Weights of a small mixture-of-experts language model, trained from scratch on English Wikipedia: vocabulary 8192, 64 experts in each of 20 layers.
Below are experts of layer 2 (counted from 0) of a mixture-of-experts language model. Rows are named router (the router's row for the expert), gate (a neuron's input weights, with its number), up (a neuron's input weights, with its number) and show model dimensions 192-255. Each number is 128 + 24 x the weight over its row's rms, rounded and kept within 0 to 255. Numbers have three digits each.
Before each expert's rows: "comes after" lists some tokens at least twice as common just before its tokens as in all text. This comes from a sample of Wikipedia text that the model never trained on. Tokens count by the router's weight.

# expert 12
comes after: "1", "2", "9", "0", "8", "3"
router:177119123105132117093095110140154144110145096103109112111121111113162153147117127099129124091148148144131179154161139107122154067117114140174131140154125143124135175153138122180116159113137114
gate0:146182111108150141134158134102143110125100135088112104161101112137115067171122130177152114123119118106105166127069133132126111154118076122125141062169146122124171114143144113094161121090173133
up0:148162095111149139099092113091092127141166126117107172097170102140092068108148105129107133135127149117122125118132148136114124123133141110093136130073113062163136138108147138105103090131099088
gate1:127126142176116109147134144138156123150122146131080159157148134076146125163122123091126095085138138117146118166132131093139122142137147138103145167184154097118190135150175062147088134152180129
up1:085138121143157151142105146104107099106100134115103143092060141125103142137139093144122153111122143160117096156140117118158102100102127082160110146142116128113129124151094143123122125157107137
gate2:154127149121142131095113106120166107145172116140148145086130137140145133098150095108154164101158084142172163126127135118155092114182107126083121105092130124139139156155179118145103143144104124
up2:114119109145166128138101160133151145128099109163100100153106116151106077172167160140137117148122140148180103142113130120109169116115124166154128087131102105138095131167140116090125146158162149
gate3:156135120118180121124136136141121122120120125118106147102123144091125137139083128135129130122124159125125153100162162068090135126088140108154137148105141146155145135150092157113126111125095127
up3:127120168113096143084090151149110155110152127166136147131139156134124178107136125101116152136130143079118121124134154187171109125135168133107108114122127154120143103094181118172153112105147115
gate4:125130107135149130116126150094192123148135129106128114155091135111155131167116150139102125124172099137112153108137162147146135115107085117130130121112131174128110150113169157112093152125096126
up4:152095113135124145167102093109123127095121115123127135124141158180169117119127115100144173139137147103112167162129134145100137101135103133110110107119095132134142151112116114176121149084152118
gate5:134109149152088142144102097144119129162103135118130130106091118093152127112111100107130125114140143095104158167105103121136137149185144128075109150130095085140091079144173146149149148159122129
up5:144123112124094162171104123145094140132135148126131138108086131107104135160106135143188116145123132127178164124123179080080104167109174141162148156159154125139105128113121072123140129102115139
gate6:152097145082120141121063114085138148110157117143149072149143109158153097161118138116140140136127162105128130155151159098125124120150094143127136111147168123150155097116124169152131118078139119
up6:169087138108156140112087135106155151136135099161161084134106140155145088154119160131143155144133147095102145146173130128142145124128069163152177114121174148164155093143148160115129156084112124

# expert 27
comes after: "2", " ", "0", "1", "–", " November"
router:126123132101092134112138109141117125133137106116109150105131093115135155150077132139091165144099148106094127144157151141141155110126090093157163078113132123162125159094133134152109140140075173
gate0:111109151122111115103114142137077105164095154124129113143157133165138156131146145111180136147118135115133128117110129092136138145111147107110120148142095081125101153167095128133173144153134099
up0:146126148116080121102118187115152140094106130124137130187135102105098108149130177091107118135136144104109088128103137199119138082140120098101153123138130110161111154104045140132134132129122134
gate1:085112126131103131150172131126098132052149166116128117164126115069118151148160119130141113097121148115149119092118114152140136132133125091099151119129128143133138152142117089101160141128150101
up1:072115099123125097163167070110148150138129091138102144153190154188161124127125140108127145124129145181108099131115162149106147119126155155124144104152065118108193086130155136094109103130088112
gate2:110139148122154140157086140113078137084125116151133139088051174155143110105116050146091133151117112129139132144133101121117128124142106151140140127139144152146100135110114114129130141071107129
up2:181125138139094127098117128131127130091130135109129114141125124126099157111136159082110180121159124153167143176084171128130120141093134140151067163134143185140174175145158156115132141093186123
gate3:139069132161156111119152117158129161128122127095150091134138141153145089158098149144138120136141122077116100123122136094115122110100124103113130147139116106107079125181135135153147150096138126
up3:136142165142121138098130081110130141099131138114139099131145146098133114105137146141137124123131104061125118116141147091158123110117116096106144131121116133137117090177128167145102139096113137
gate4:163130119124155158147107095116152115138140124087131124098159135116139103129112114114082162132121114099145153168131124152103134127132159095173128092118173143144119131118146126147127169096139140
up4:142146098131122091126108132131105118172115121139081116131181151142133152137140107131155158134134154107123098103133123104130132145161111137131095140063078114136127134167139160124097095182092118
gate5:140125164157156140131132135108127063117110123115151101166170134119112151158126136151138108140097144105100147096130165140090119156121117128132089125138133107129103224146118146125078134125158132
up5:134164115103141109126137113146112159122159118132096118110135129116147125101152131146151147089090121172126095144136099104160153090134132128140145111103145122146155045133127159117171115161124136
gate6:113159129129123132079141135108123123102140121125131107178107119134089153161135114133133127175115155116107108085081096128129167118165124152121159143125114172112149142137123158122158117128139107
up6:106168111129158111153126089111170157146153119120170111153131143103155131093130123151160143121129121144148176139135122104142104139137123092155133176114107117139087116116176136174117138178161185

# expert 49
comes after: " ", "1", " (", "2", "3", "4"
router:148143150101099132115142145136137122163164145079113110091108079136168130114124126111095119105096140154138169156137138164146167123094109108169101135131129130126168117107117135184109131122122122
gate0:159114103123116137151140122178083117142140106130124124110156087106125197132093128093170115144132134152095129100117105132128126142138123145107086135124179116145101143102075129116128086166116114
up0:116087149126137137124153163144119123127140150151133071108167149155145121157108133110125095081139103170152106137108104130113130116142140118069115111153157095120150167115100070153145090120133124
gate1:176104113146128133144141138139121129174140130150120121136131148146132149155118136111119128102139148125115107130112122165072125121120101128105097118147168165160122157081099117139144130137117115
up1:137076086133136143148149117156087142121134102128126104137124170116125162160156093092117100091168141140127109149069098167064085130097100126143119137097143138140143151106135104133141117160140107
gate2:099115145086130115095130153152091155134128124156144150124161049118127175123129126091150143127133126118157114136104071134137154152117137101095117126117149107120130139118111117126090115134132137
up2:161127144169109143161151137127115077107132148133083111138051165144141117103128160123088084119145134141104149130112118121118137141148108180137139152119126162113146125084149137120115171097128130
gate3:134156133143129132126058144107155122147138127118194163133171126143129107114139144106156143132185108087123113136148154132137114127102147156150128137103101108112149114126105097157138141118109085
up3:104164130144157149115070126112129115105133134101178152124150135159158092123126113119165123158159112097133116149141141146135098122097152181137109135139136099109147124134108097162166150113106110
gate4:122079112144134101152110100142151096086138115131139157143133129098102107143138124101103122124107143147174129135147143112154127112122136154137129191170108163133122166098168141115128112149064117
up4:143075161143062115127136123131136116118140143115129150148142135112117086145125118138132135118098113127152161130122126098127153127090118146123148192136122165137130103121141135149126152128151149
gate5:096125142100152111169157145116175115117093118165139123107144144112155119106135130142087093104104100122157121102140109138125123099110131156167131126118114153138110119115125105111107124146160135
up5:103169166109110167183168117096139154111120092137127108133121155143153127137127152137106087123136086100158119122086127121142131124137156115140132093130163109136148160099127112110105138122148151
gate6:117155096139152148142161113103138117193149135116124138147109086126159121123107164146061138120130128135095118089190120150138100106136145170071121140144103129131112129148178106135129123136128120
up6:145130138103143128143107127105123147138108145088089124137114121115115118111117136143091112125099150123105088134117098146127137104126140130126077166120128113141124148103162136097159096117133142